Below are experts of layer 2 (counted from 0) of a mixture-of-experts language model. Rows are named router (the router's row for the expert), gate (a neuron's input weights, with its number), up (a neuron's input weights, with its number) and show model dimensions 128-191. Each number is 50 + 10 x the weight over its row's rms, rounded and kept within 0 to 99.
After each expert's rows: "gets" lists some tokens that make up at least twice as much of what it gets as of all text; "mostly gets" lists some tokens that are sent to it at least half of the time. This comes from a sample of Wikipedia text that the model never trained on. Tokens count by the router's weight.

# expert 62
router:47 31 57 48 53 44 46 61 49 46 52 49 27 56 46 58 58 36 50 35 47 44 32 47 58 47 51 35 63 50 52 54 28 62 48 32 40 47 56 51 56 39 45 68 53 61 53 52 36 44 50 46 50 43 63 48 72 44 45 26 49 59 36 62
gate0:40 58 54 47 53 49 49 66 62 58 53 52 54 37 59 52 56 41 43 51 39 55 50 45 47 57 57 40 30 55 58 49 62 62 51 43 48 43 47 55 51 25 52 67 32 46 69 58 65 51 42 46 47 41 54 64 42 59 47 54 38 56 52 49
up0:56 48 42 53 51 61 54 43 54 31 55 44 39 50 50 47 50 48 47 89 49 56 57 50 50 54 55 51 52 42 47 54 79 44 50 50 46 61 48 50 44 55 33 36 54 33 49 37 51 47 48 50 50 60 18 51 51 53 41 38 55 56 55 50
gets: "ing", "ed", "e", "el", "ment", "ue"
mostly gets: "ment", "led", "ving", "ering", "ued", "ved"

# expert 7
router:48 50 72 47 46 40 35 54 45 33 25 36 42 56 48 61 58 45 46 45 41 33 49 43 54 44 46 39 57 49 52 47 47 54 58 33 53 62 55 47 52 35 70 43 49 44 48 46 34 46 46 48 47 52 51 49 55 40 42 44 56 52 43 52
gate0:52 50 43 51 60 54 55 57 58 55 74 64 48 43 58 52 51 50 46 49 51 73 48 58 43 45 35 38 58 43 66 48 55 67 36 52 57 48 54 50 50 54 36 30 70 58 52 60 28 41 54 62 49 52 58 59 22 40 35 59 52 57 38 64
up0:64 51 42 52 69 51 49 47 51 38 65 49 46 43 55 51 48 50 53 48 50 79 66 50 47 44 49 34 66 38 59 43 84 58 43 56 51 50 47 59 53 62 55 37 62 68 46 52 41 48 59 60 46 48 52 60 13 51 34 58 52 47 30 54
gets: "C", "S", "R", "L", "N", "M"
mostly gets: "US", "RA", "IN", "ST", "TA", "X"

# expert 47
router:39 40 63 43 43 37 55 46 57 39 53 54 42 67 40 73 62 33 39 37 40 46 34 63 60 34 45 41 50 45 40 50 39 46 46 28 53 45 46 50 48 43 42 70 43 47 48 38 34 41 54 39 48 37 52 28 67 52 44 45 63 48 34 47
gate0:52 56 52 56 47 54 77 55 55 49 50 47 48 63 61 46 58 51 15 50 56 49 27 33 57 54 51 34 64 49 52 51 42 45 58 37 74 48 47 46 50 52 58 44 65 66 48 50 44 48 50 45 51 53 45 57 43 36 50 28 59 51 54 64
up0:51 56 48 50 50 52 57 58 51 52 52 43 40 45 51 39 53 63 46 28 51 75 23 49 50 43 46 48 52 41 50 45 72 23 46 58 66 53 50 52 44 51 59 37 50 49 51 33 47 38 51 54 40 50 56 56 33 65 31 50 59 25 54 48
gets: "ed", "ing", "ay", "ess", "ind", "ill"
mostly gets: "ed", " made", "clud", " said", " cover", "read"

# expert 9
router:46 42 61 45 51 44 37 42 50 54 34 36 36 62 36 53 59 38 50 38 56 35 35 49 58 43 40 31 65 51 42 51 57 65 57 38 49 44 56 71 46 44 47 53 65 54 49 49 29 53 56 39 43 57 50 54 58 45 51 41 52 54 34 48
gate0:51 46 40 50 64 53 62 48 58 54 41 49 51 42 59 35 45 44 43 46 46 62 50 37 49 41 49 50 51 52 50 53 38 38 52 50 61 25 44 51 68 61 56 45 33 46 47 69 54 52 49 54 64 42 59 56 34 38 48 50 50 53 43 45
up0:41 41 51 49 45 41 57 50 44 50 48 50 49 54 43 61 59 50 64 52 63 45 43 67 60 49 45 43 44 47 45 50 93 72 50 31 51 57 58 50 54 36 55 51 55 60 43 24 52 56 52 55 44 63 45 34 56 49 58 39 49 50 52 53
gets: "0", "5", "6", "4", "7", "8"
mostly gets: "7", "6", "5", "4", "8"

# expert 23
router:44 41 52 56 56 48 36 50 55 46 53 52 38 69 48 50 63 38 53 54 42 35 35 53 66 40 53 40 41 65 52 39 50 62 47 17 62 49 54 52 45 50 49 73 45 62 46 40 35 60 60 54 45 47 46 50 38 51 45 41 50 68 43 46
gate0:36 48 53 55 39 49 54 44 67 43 43 57 48 46 51 64 62 51 46 40 35 50 62 61 51 56 31 43 50 86 77 61 51 55 39 57 41 49 52 38 56 46 52 52 42 40 49 51 53 41 64 54 42 50 57 39 64 47 48 37 53 50 50 58
up0:49 57 45 51 25 47 52 46 58 49 47 53 31 47 56 50 88 44 47 56 44 46 51 45 58 47 39 48 52 57 53 50 99 61 42 51 40 68 48 47 53 48 43 65 35 48 49 51 38 47 69 46 49 66 56 33 49 48 35 48 58 53 40 58
gets: ".", ",", ".\n\n", ").", ";", " ."
mostly gets: ".", " .", ").", "\".", ".\"", ".\n\n"

# expert 57
router:50 49 47 35 52 39 33 51 53 35 37 46 35 44 54 57 57 35 47 35 52 27 50 40 62 44 41 31 55 47 48 52 37 56 47 48 55 42 63 55 54 53 57 69 38 53 50 49 48 59 49 56 57 57 54 50 52 41 38 33 47 57 27 61
gate0:46 48 51 44 40 50 51 49 47 47 55 49 52 48 48 55 50 50 48 45 63 35 51 52 45 57 44 59 43 43 56 52 62 56 52 47 48 35 49 43 59 55 37 35 42 55 40 56 51 51 25 31 62 45 42 32 44 56 51 44 62 50 39 54
up0:53 60 47 51 53 51 42 46 53 23 56 56 49 32 55 65 49 54 46 49 58 36 56 61 53 49 54 67 47 44 45 43 89 40 51 43 48 27 45 30 54 49 46 46 49 67 35 55 43 48 34 35 57 56 49 37 41 51 58 33 57 62 45 49
gets: "g", "am", "d", "ent", "z", "v"
mostly gets: "ent", "ival", "erman", "man", "athan", "gh"

# expert 3
router:49 35 47 34 43 43 34 57 39 46 50 43 34 56 54 59 52 33 58 43 45 39 29 63 52 27 41 37 59 64 46 64 46 51 60 28 50 38 53 62 67 48 62 64 61 53 49 56 35 57 49 40 47 46 47 51 52 41 47 24 48 51 34 49
gate0:50 56 47 43 47 40 40 49 46 48 46 50 64 41 52 64 65 66 57 44 36 61 46 54 55 41 48 35 54 54 49 53 44 49 56 56 64 50 43 57 60 55 44 61 75 60 41 40 41 45 48 58 52 59 47 36 44 70 34 52 40 61 59 49
up0:67 49 56 49 71 52 66 53 40 57 54 67 39 56 51 34 63 49 61 46 74 58 52 49 54 68 50 46 57 44 48 51 80 37 56 45 45 63 47 53 50 69 47 42 48 51 57 48 52 50 38 47 46 43 41 30 50 53 52 46 52 37 47 48
gets: " A", " de", " d", " D", "qu", "id"
mostly gets: " d", " A", " de", "qu", "-d", " La"

# expert 60
router:49 47 56 35 63 33 36 53 57 31 55 44 53 71 51 54 67 34 40 37 42 45 31 53 68 41 57 34 47 62 43 52 51 55 65 40 47 56 66 43 66 36 62 64 54 62 54 55 23 52 39 46 46 37 55 55 52 49 51 47 58 50 34 50
gate0:53 59 60 46 55 40 47 47 55 59 46 45 29 48 61 32 69 39 59 41 42 50 40 44 37 32 56 49 51 50 67 39 41 59 64 55 38 63 63 49 46 54 51 39 43 50 60 69 54 43 46 70 67 39 44 37 53 55 53 40 62 54 48 56
up0:53 54 56 46 52 48 46 46 55 58 40 43 32 52 63 33 68 39 54 40 38 50 44 37 40 29 58 48 49 47 68 43 70 64 59 57 35 55 66 49 43 56 51 38 35 51 52 69 69 46 46 72 64 43 46 34 51 65 54 42 57 50 44 58
gets: "'s", "ical", "'", " his", "ic", "ial"
mostly gets: "'s", " his", " its", "ical", " their", "'"

# expert 27
router:53 49 69 41 44 46 44 53 49 34 43 34 43 71 50 58 61 23 63 39 46 49 54 38 42 51 44 37 51 32 34 54 43 63 56 35 36 43 53 55 49 55 60 57 53 52 41 55 39 56 43 47 34 43 42 52 66 35 50 36 61 63 44 40
gate0:50 72 50 54 35 57 31 42 50 52 51 64 60 61 64 53 74 45 58 41 32 56 50 48 62 49 55 31 50 50 48 53 49 53 52 51 54 66 62 68 55 63 56 63 51 50 53 52 46 42 67 50 38 55 53 25 55 44 58 48 48 46 53 42
up0:53 76 49 62 33 54 23 39 61 38 49 69 60 62 51 48 70 50 68 50 39 52 50 49 58 51 52 31 47 59 40 44 86 49 58 67 50 63 74 71 46 62 52 58 38 43 54 45 45 40 50 49 48 51 56 30 50 56 50 50 53 55 55 50
gets: " (", " \"", "/", " /", ",", " –"
mostly gets: " (", " \"", "/", "_{", "(", " $"

# expert 29
router:56 34 62 48 55 38 39 50 58 37 51 56 41 61 64 46 55 34 55 40 43 28 54 41 51 45 45 28 59 51 45 51 49 47 50 34 35 36 57 57 34 47 60 68 52 40 51 39 23 64 40 47 56 39 62 43 38 33 48 43 53 65 38 62
gate0:56 48 34 40 50 51 26 46 48 46 58 38 49 36 57 33 71 30 47 52 36 62 53 64 47 35 47 37 46 67 49 50 73 50 53 50 49 49 48 60 50 47 33 58 44 44 50 58 55 45 41 48 71 45 46 50 39 67 49 56 49 50 42 50
up0:49 52 47 62 60 46 46 52 54 49 43 51 45 58 52 32 55 39 41 51 55 61 40 49 50 44 49 40 55 48 49 28 99 43 63 51 57 52 54 49 57 45 61 65 50 66 75 49 45 46 43 54 51 64 49 49 70 49 53 50 63 29 44 46
gets: " ", "–", "-", " up", " out", " down"
mostly gets: " out", " up", "–", "bor", "-up", " down"

# expert 6
router:37 48 48 49 55 38 46 52 55 41 59 48 46 60 42 59 51 48 62 40 57 46 33 55 55 42 59 35 48 48 40 59 39 53 41 35 49 47 63 44 53 50 54 46 50 49 44 60 41 61 54 37 54 50 50 55 50 35 49 33 59 62 46 40
gate0:56 50 65 38 50 62 72 35 51 46 44 58 52 55 48 52 67 45 48 65 50 57 48 62 44 60 45 61 50 60 53 58 70 47 54 59 28 78 46 49 35 61 26 52 49 41 21 53 48 61 51 29 36 55 51 53 39 51 56 51 38 49 30 51
up0:50 63 67 31 61 56 50 44 50 56 31 50 58 57 46 41 53 43 35 57 80 50 52 47 45 68 52 39 49 46 51 53 79 44 46 70 42 58 60 58 25 52 40 49 70 47 50 41 68 51 57 52 45 38 48 51 51 54 44 50 41 64 34 46
gets: " the", " a", "|", " \"", " an", " The"
mostly gets: " the", " a", " an", " \"", "|", " The"

# expert 21
router:34 42 47 54 53 34 33 36 55 35 44 43 42 55 49 43 60 44 58 43 34 42 44 58 60 30 45 39 50 52 55 47 53 56 52 37 55 53 59 46 59 63 60 69 49 62 38 51 39 54 44 58 30 33 54 41 50 54 53 40 55 51 39 54
gate0:45 61 49 49 44 36 34 53 57 38 47 45 52 50 57 47 36 56 42 74 47 56 55 51 34 54 52 54 59 55 44 51 53 48 47 64 39 34 46 55 62 50 51 52 43 44 35 36 49 40 57 50 59 49 53 41 68 47 33 37 54 72 50 49
up0:43 59 52 41 42 50 69 41 50 45 53 50 53 66 36 54 48 51 52 51 60 55 62 47 49 52 47 70 60 53 50 50 99 50 35 40 49 57 57 50 38 70 69 66 46 47 31 52 46 43 51 44 66 43 56 45 38 60 63 46 59 61 54 47
gets: "s", "ers", "%", "ies", "ts", "ors"
mostly gets: "s", "ers", "ies", "%", "ons", " years"

# expert 54
router:59 40 44 39 52 61 42 50 36 31 69 53 44 59 63 41 54 29 48 33 47 37 38 51 49 39 37 41 46 46 59 37 52 56 67 38 53 36 58 64 44 47 50 63 53 61 43 33 55 65 55 40 41 55 56 51 48 62 38 43 62 63 36 46
gate0:33 44 61 45 70 42 50 46 57 57 55 58 46 39 49 64 38 57 67 55 51 55 52 35 57 52 40 54 41 71 63 52 53 53 54 47 34 50 72 58 64 47 40 49 64 42 53 58 40 63 50 50 54 60 50 45 54 41 47 51 52 53 51 70
up0:41 39 60 30 51 46 49 49 50 68 70 52 45 43 52 61 39 48 51 52 58 59 53 35 60 52 41 56 50 72 55 52 81 56 50 49 48 61 66 38 53 40 35 34 67 37 50 54 50 75 36 52 54 48 51 34 55 38 56 40 63 55 64 57
gets: ",", " and", ";", " or", "),", " &"
mostly gets: ",", " and", " which", " or", "),", ";"

# expert 31
router:47 43 55 42 56 44 33 44 55 25 50 41 39 60 61 53 58 38 61 33 38 40 45 54 62 48 50 46 55 55 42 53 46 55 47 49 45 35 58 47 58 52 62 58 67 58 52 41 40 39 62 49 52 61 45 52 44 51 43 33 47 55 33 58
gate0:41 32 52 54 50 31 42 55 63 47 48 57 50 35 53 27 61 51 39 70 33 46 53 52 47 48 44 59 63 53 53 47 45 50 48 37 41 70 35 56 38 57 49 44 39 60 60 43 46 62 52 49 37 57 49 44 45 60 56 55 39 53 67 64
up0:38 50 46 50 57 62 49 48 52 50 61 39 46 70 51 69 50 45 48 54 46 37 47 48 52 49 38 45 40 46 29 58 51 54 42 62 47 26 67 51 70 47 47 70 62 46 48 58 52 39 47 62 72 58 50 50 32 45 57 45 50 50 43 52
gets: " P", " B", " L", " S", " C", " R"
mostly gets: " P", " L", " K", " N", " C", " F"

# expert 30
router:45 20 51 42 40 29 41 49 57 49 47 31 34 69 57 46 52 41 41 37 42 36 42 66 52 33 52 36 43 55 49 63 57 51 40 42 48 43 64 58 54 35 61 62 51 67 49 38 57 36 55 42 45 41 41 46 43 55 47 45 45 59 34 42
gate0:36 42 52 50 47 55 54 46 51 51 51 60 43 55 38 66 60 43 45 47 50 54 50 71 33 56 51 36 47 52 41 48 69 61 47 67 42 74 51 60 48 50 49 56 34 53 39 53 54 61 47 44 50 44 52 56 47 63 45 58 59 67 64 49
up0:44 51 52 48 51 55 43 37 55 56 48 50 39 53 45 68 62 61 46 36 51 51 49 69 39 62 53 38 49 50 36 49 94 56 50 65 50 52 53 48 52 45 50 58 41 46 50 49 60 60 49 36 51 45 53 62 57 59 47 62 57 65 52 60
gets: "er", "ard", "son", "ie", "on", "e"
mostly gets: "er", "ford", "ville", "ler", "son", " Thomas"

# expert 4
router:61 43 70 46 61 41 37 53 45 22 44 45 44 68 43 44 48 34 59 47 44 48 24 42 58 48 53 49 62 60 45 64 48 50 61 26 44 50 50 56 46 49 59 65 48 48 47 46 47 57 43 39 54 53 59 32 60 37 49 34 50 63 46 45
gate0:56 75 59 57 46 35 57 41 72 51 45 50 69 31 40 37 44 39 55 48 60 76 59 76 44 59 27 53 43 47 49 50 38 43 55 56 50 63 60 61 52 52 44 30 40 46 37 46 62 34 51 49 40 67 46 28 46 54 42 57 48 59 52 38
up0:46 70 63 47 46 38 58 42 62 47 26 47 60 54 32 42 35 21 56 43 56 74 45 39 43 59 34 64 46 45 64 57 63 59 48 68 52 55 65 64 50 52 65 39 27 37 51 43 62 51 50 59 61 67 38 45 42 69 53 55 54 48 53 32
gets: " |", ";", " —", "%", " —;", " –"
mostly gets: " |", " —;", ";", " —", " FW", " Yes"

# expert 11
router:68 45 53 50 60 55 42 35 53 27 41 60 38 66 58 59 47 47 48 40 61 38 47 51 50 37 51 39 45 63 47 53 51 53 64 31 36 58 59 57 72 47 57 82 49 57 47 50 30 60 58 32 47 43 51 38 51 46 33 51 52 54 43 52
gate0:49 54 54 42 48 49 50 42 63 32 39 47 43 51 50 47 48 45 74 50 46 43 54 51 52 48 50 43 51 51 37 52 64 50 47 50 52 40 49 43 57 61 54 58 50 62 43 52 43 38 50 51 51 52 52 70 55 62 52 35 41 48 54 55
up0:66 74 34 35 44 38 50 54 57 43 48 52 51 49 54 45 50 51 55 53 37 35 63 56 54 43 49 53 64 62 28 54 89 41 42 50 66 35 55 65 50 57 53 49 50 51 69 46 51 52 44 52 38 54 51 69 47 48 38 81 62 47 37 62
gets: "y", "in", "om", "et", "ri", "at"
mostly gets: "y", "ult", "om", "ud", "ri", "et"

# expert 1
router:63 40 50 36 54 44 43 55 64 43 49 42 34 63 43 53 61 44 47 40 54 33 54 63 53 41 43 43 38 57 55 53 59 67 53 33 47 56 58 54 59 45 48 60 62 61 42 52 30 60 49 39 47 61 48 57 51 31 43 47 62 52 37 50
gate0:44 41 48 48 49 49 45 57 38 49 43 47 48 48 35 60 58 42 32 52 63 38 44 56 54 44 35 49 59 54 57 50 36 67 44 30 61 56 54 38 54 57 49 49 58 63 36 55 47 38 31 47 52 35 55 36 35 49 47 53 48 51 44 48
up0:36 50 32 48 50 46 59 37 41 38 47 37 30 63 64 48 51 50 35 52 46 49 50 56 58 30 32 67 68 55 32 49 80 51 41 45 60 43 56 37 50 50 59 56 53 52 51 54 50 43 23 43 51 58 46 43 58 41 48 50 43 50 57 48
gets: "i", "or", "is", "ra", "f", "in"
mostly gets: "i", "ra", "is", "or", "he", "f"

# expert 38
router:61 47 57 60 56 48 35 56 59 29 45 42 31 69 41 44 58 45 56 49 47 45 29 55 61 51 60 45 63 54 40 82 41 58 52 31 37 56 51 47 47 53 55 52 53 60 50 49 44 52 42 39 57 47 61 35 61 37 50 37 51 61 42 45
gate0:56 59 48 50 60 54 43 57 47 55 43 45 54 51 41 45 46 43 62 44 42 48 40 48 51 50 54 48 42 30 29 46 60 57 51 45 57 38 66 45 33 56 48 50 58 48 32 78 52 58 59 50 46 37 41 49 37 35 51 31 56 56 57 52
up0:36 50 48 35 67 49 48 50 32 64 35 51 50 54 49 50 53 15 49 36 35 48 53 59 52 30 55 41 64 42 38 50 85 57 33 52 57 20 67 45 41 51 52 48 50 56 52 47 50 54 76 51 60 49 55 44 43 51 47 51 36 51 51 47
gets: " |", " |\n", "|", ";", " —;", "|---|---|---|---|\n"
mostly gets: " |", "|", " |\n", ";"

# expert 43
router:42 38 53 56 55 54 38 54 59 28 31 46 54 74 64 38 48 41 49 49 43 49 35 62 53 48 40 33 49 55 44 37 44 50 38 44 34 53 67 49 69 40 52 64 47 66 31 34 41 40 52 36 53 44 57 37 49 44 44 27 52 49 47 64
gate0:42 53 37 44 55 51 48 48 55 33 45 55 47 32 50 50 60 59 55 42 33 48 60 61 51 60 46 37 60 39 61 46 33 37 53 52 53 43 55 40 32 61 52 50 48 50 49 57 53 45 77 29 53 52 50 50 38 50 45 44 43 45 55 53
up0:44 55 51 47 55 54 47 50 47 46 46 39 50 49 66 56 56 53 49 43 39 56 47 52 55 39 61 59 50 34 57 58 73 34 60 41 42 73 55 47 41 46 49 53 39 56 41 54 42 58 52 50 58 40 54 49 51 38 49 56 38 39 54 67
gets: "ation", "ate", "ion", "es", "ity", "ations"
mostly gets: "ation", "ment", "ction", "ctions", "ments", "ence"

# expert 18
router:55 44 48 41 44 39 56 47 55 35 45 42 33 68 47 46 73 41 39 51 46 46 53 70 62 35 49 43 56 64 43 60 61 59 53 36 44 39 49 44 57 59 60 57 62 70 59 59 49 66 49 50 54 54 70 29 49 39 50 33 39 50 26 40
gate0:50 59 60 58 51 77 46 49 64 47 50 46 56 46 58 50 40 53 49 58 75 62 44 50 42 44 65 54 49 39 56 65 50 48 75 53 57 53 48 53 76 43 51 51 43 58 53 50 49 49 38 44 43 49 25 66 47 57 49 53 49 42 27 44
up0:75 52 49 59 51 56 47 36 61 47 56 69 61 67 51 36 56 54 40 47 71 58 51 45 50 46 56 58 69 25 67 57 64 57 54 64 48 46 54 41 53 24 63 48 64 50 49 56 40 64 47 30 44 46 45 50 39 47 33 50 49 36 40 54
gets: "\n", " |\n", " of", "-", ")\n", ".\n"
mostly gets: "\n", " |\n", ")\n", ".\n", " of", " under"

# expert 8
router:50 42 48 32 57 43 49 33 55 31 58 57 33 74 41 53 49 32 60 46 42 37 42 66 48 33 58 39 50 66 41 44 53 49 51 30 40 49 52 59 43 44 51 58 55 57 40 50 21 50 51 34 52 43 55 42 60 29 36 53 67 51 41 58
gate0:47 51 46 32 51 50 56 63 60 39 54 45 46 52 46 59 38 48 48 52 39 55 54 53 70 24 37 35 61 50 51 50 51 46 63 50 42 64 69 50 60 41 55 53 41 65 30 64 47 59 50 36 59 54 50 55 46 80 34 33 43 35 52 78
up0:33 49 54 41 33 57 58 54 45 51 49 51 50 39 49 44 40 62 44 44 40 51 48 52 51 62 28 49 65 49 57 50 90 50 47 57 61 57 55 53 48 47 50 53 51 50 51 70 42 43 56 51 37 30 52 52 46 54 54 48 50 46 45 56
gets: "p", "re", "ur", "ar", "ap", "op"
mostly gets: "p", " known", " well", "re", "reat", "-p"

# expert 16
router:54 57 49 40 47 50 31 39 49 35 55 44 40 64 45 38 49 37 50 29 52 35 51 57 54 43 46 36 62 62 40 65 61 60 60 29 40 40 50 55 42 44 70 57 52 53 36 49 46 48 58 52 58 41 56 43 62 54 45 36 38 52 29 42
gate0:60 56 40 68 62 48 52 50 49 50 44 50 56 57 50 41 45 24 57 63 51 52 56 47 79 44 49 52 53 43 48 47 37 50 58 55 64 53 54 59 53 51 63 52 66 49 56 68 47 40 58 39 49 51 40 56 46 58 47 40 46 51 50 41
up0:54 46 49 57 59 51 47 51 47 56 45 48 48 54 48 55 37 16 54 53 56 53 68 55 85 41 46 47 51 43 50 57 74 38 65 59 58 52 61 63 53 60 62 48 57 48 49 61 48 47 66 48 52 56 28 52 56 52 45 45 50 50 46 33
gets: "-", "\n", "|", " -", ")\n", "\n\n"
mostly gets: "-", "-d", "-f", "-c", "-l", "-s"

# expert 34
router:53 32 55 30 52 46 39 50 57 36 50 54 45 63 82 54 66 44 48 44 49 30 54 46 46 41 52 34 62 43 48 46 42 47 50 36 40 49 59 49 61 43 63 66 52 56 58 44 36 64 49 48 41 31 63 45 31 40 53 33 50 56 41 50
gate0:29 56 56 39 63 55 50 51 42 45 47 52 64 38 57 37 60 49 61 48 35 42 64 56 56 59 30 53 49 51 34 57 54 63 39 52 38 50 59 24 47 53 61 50 30 59 73 63 56 52 62 39 32 66 49 45 29 60 50 45 50 65 60 58
up0:73 47 48 51 41 40 60 48 50 59 59 51 51 60 44 61 47 47 41 46 67 68 56 37 51 36 62 51 50 51 50 50 86 59 51 55 65 50 49 70 59 46 40 54 52 43 31 31 51 47 41 71 65 33 59 50 68 46 42 33 51 40 44 35
gets: " ", "–", " $", "−", " £", "_{"
mostly gets: " ", "–", "−"

# expert 39
router:52 42 62 43 48 44 44 59 51 29 36 39 43 60 51 55 53 39 56 36 25 34 54 54 58 38 54 41 51 46 50 47 49 52 56 20 47 51 43 47 64 41 63 50 50 48 46 49 40 45 40 52 48 50 41 49 66 41 44 47 60 46 39 37
gate0:55 48 48 47 27 52 31 50 46 55 54 54 51 49 48 42 53 55 51 35 46 55 61 51 27 33 54 42 38 37 48 47 67 51 48 49 57 49 50 33 35 42 62 48 52 23 51 71 49 49 60 46 50 54 49 62 41 68 55 47 45 35 61 63
up0:37 48 51 64 43 51 65 51 50 31 52 63 50 44 49 49 48 69 35 45 68 59 60 55 24 47 54 31 73 45 49 21 84 57 42 52 46 48 49 48 47 59 51 40 57 37 56 51 50 48 46 43 38 50 73 33 40 62 61 48 57 18 40 50
gets: " (", "S", "M", "D", "A", "B"
mostly gets: " (", "(", "St", "D", "″N", "Ch"

# expert 40
router:49 43 59 47 47 46 49 56 35 36 55 48 33 43 56 55 58 29 65 42 46 36 36 50 53 41 48 41 57 51 55 50 53 44 40 35 53 40 54 56 56 47 73 61 61 55 52 39 21 65 49 50 51 50 62 53 65 51 54 34 48 51 35 61
gate0:28 65 57 49 59 49 51 45 52 45 51 57 48 44 43 40 40 53 49 43 55 64 60 52 50 39 46 48 51 30 43 53 48 40 55 50 30 36 62 55 55 62 43 51 53 49 42 61 52 49 36 48 61 44 50 50 47 75 40 40 56 44 49 69
up0:32 60 49 53 63 48 59 51 55 34 65 64 45 45 45 43 50 53 56 46 66 61 60 53 40 64 57 55 48 46 42 15 81 40 62 49 43 34 51 42 50 59 46 52 49 49 48 57 51 47 50 44 53 45 49 53 51 56 45 44 44 50 40 50
gets: "m", "th", "h", "b", " and", "st"
mostly gets: "th", "m", "h", "nd", " km", "sh"

# expert 52
router:35 45 66 49 49 42 64 39 56 39 57 46 38 65 51 69 65 43 55 38 49 27 36 51 46 34 53 35 67 50 41 59 49 39 48 34 53 52 61 51 48 45 56 61 55 57 43 53 53 58 49 37 56 50 61 40 44 43 33 35 46 48 43 51
gate0:56 53 52 42 39 52 40 47 52 53 63 51 64 40 43 35 50 56 48 46 70 57 50 72 53 48 59 64 48 49 51 35 53 55 63 51 45 68 46 48 48 54 43 37 45 50 47 51 59 56 46 42 41 46 44 35 50 33 65 44 37 34 59 48
up0:41 50 54 28 46 45 32 51 54 50 64 51 79 48 59 33 58 67 50 44 58 57 45 82 51 40 42 53 50 44 49 46 83 52 55 58 43 67 48 50 48 47 53 23 53 41 43 42 47 54 63 42 47 42 50 29 49 37 55 42 55 43 50 36
gets: " as", " was", "ed", " is", " –", " were"
mostly gets: " was", " as", " were", " is", " been", "ted"

# expert 58
router:40 40 43 49 63 32 67 57 46 42 50 50 41 69 66 70 53 47 64 42 50 38 59 48 48 33 43 31 53 61 56 62 40 59 51 42 61 46 53 54 52 43 52 61 46 60 33 38 45 57 49 40 37 58 57 37 47 53 43 39 57 60 30 49
gate17:43 36 51 61 49 44 62 46 43 49 52 41 47 62 41 50 53 50 44 61 45 66 50 21 62 57 36 42 42 50 60 43 57 50 49 31 61 41 59 47 53 49 59 48 56 48 49 43 46 58 51 48 55 73 73 60 49 38 37 47 62 44 47 41
up17:63 28 52 55 53 38 39 50 49 56 50 46 44 48 53 51 50 49 63 54 49 54 55 41 39 68 29 35 54 49 49 50 56 50 38 41 50 46 41 51 52 48 63 48 38 43 37 32 50 88 38 43 50 42 72 42 63 58 32 29 61 49 69 51
gets: " was", " is", " that", " he", " it", " He"
mostly gets: " is", " was", " which", " that", " also", " are"

# expert 19
router:53 44 60 44 50 42 31 31 47 43 35 35 37 60 45 66 62 51 60 39 38 46 54 56 53 47 51 29 45 39 44 52 47 51 54 48 37 41 59 48 58 53 57 71 55 49 55 57 43 47 41 41 52 48 44 53 60 49 46 34 48 60 33 47
gate0:72 53 51 46 61 44 46 48 50 44 48 54 61 30 35 38 52 50 46 39 54 57 44 55 39 49 48 69 45 37 77 50 62 53 53 51 48 55 55 35 40 61 36 45 49 48 53 69 47 49 60 35 28 62 50 49 40 63 49 50 62 56 60 51
up0:50 48 57 58 55 47 55 51 41 47 44 43 41 53 64 43 40 50 74 64 54 75 32 43 47 56 43 48 57 56 51 53 74 58 42 42 53 49 53 49 46 55 62 51 38 46 43 66 43 52 53 38 25 50 47 52 41 54 57 44 32 60 50 73
gets: " H", " T", " K", " S", " W", "w"
mostly gets: "w", " W", " Al", " H", " K", " New"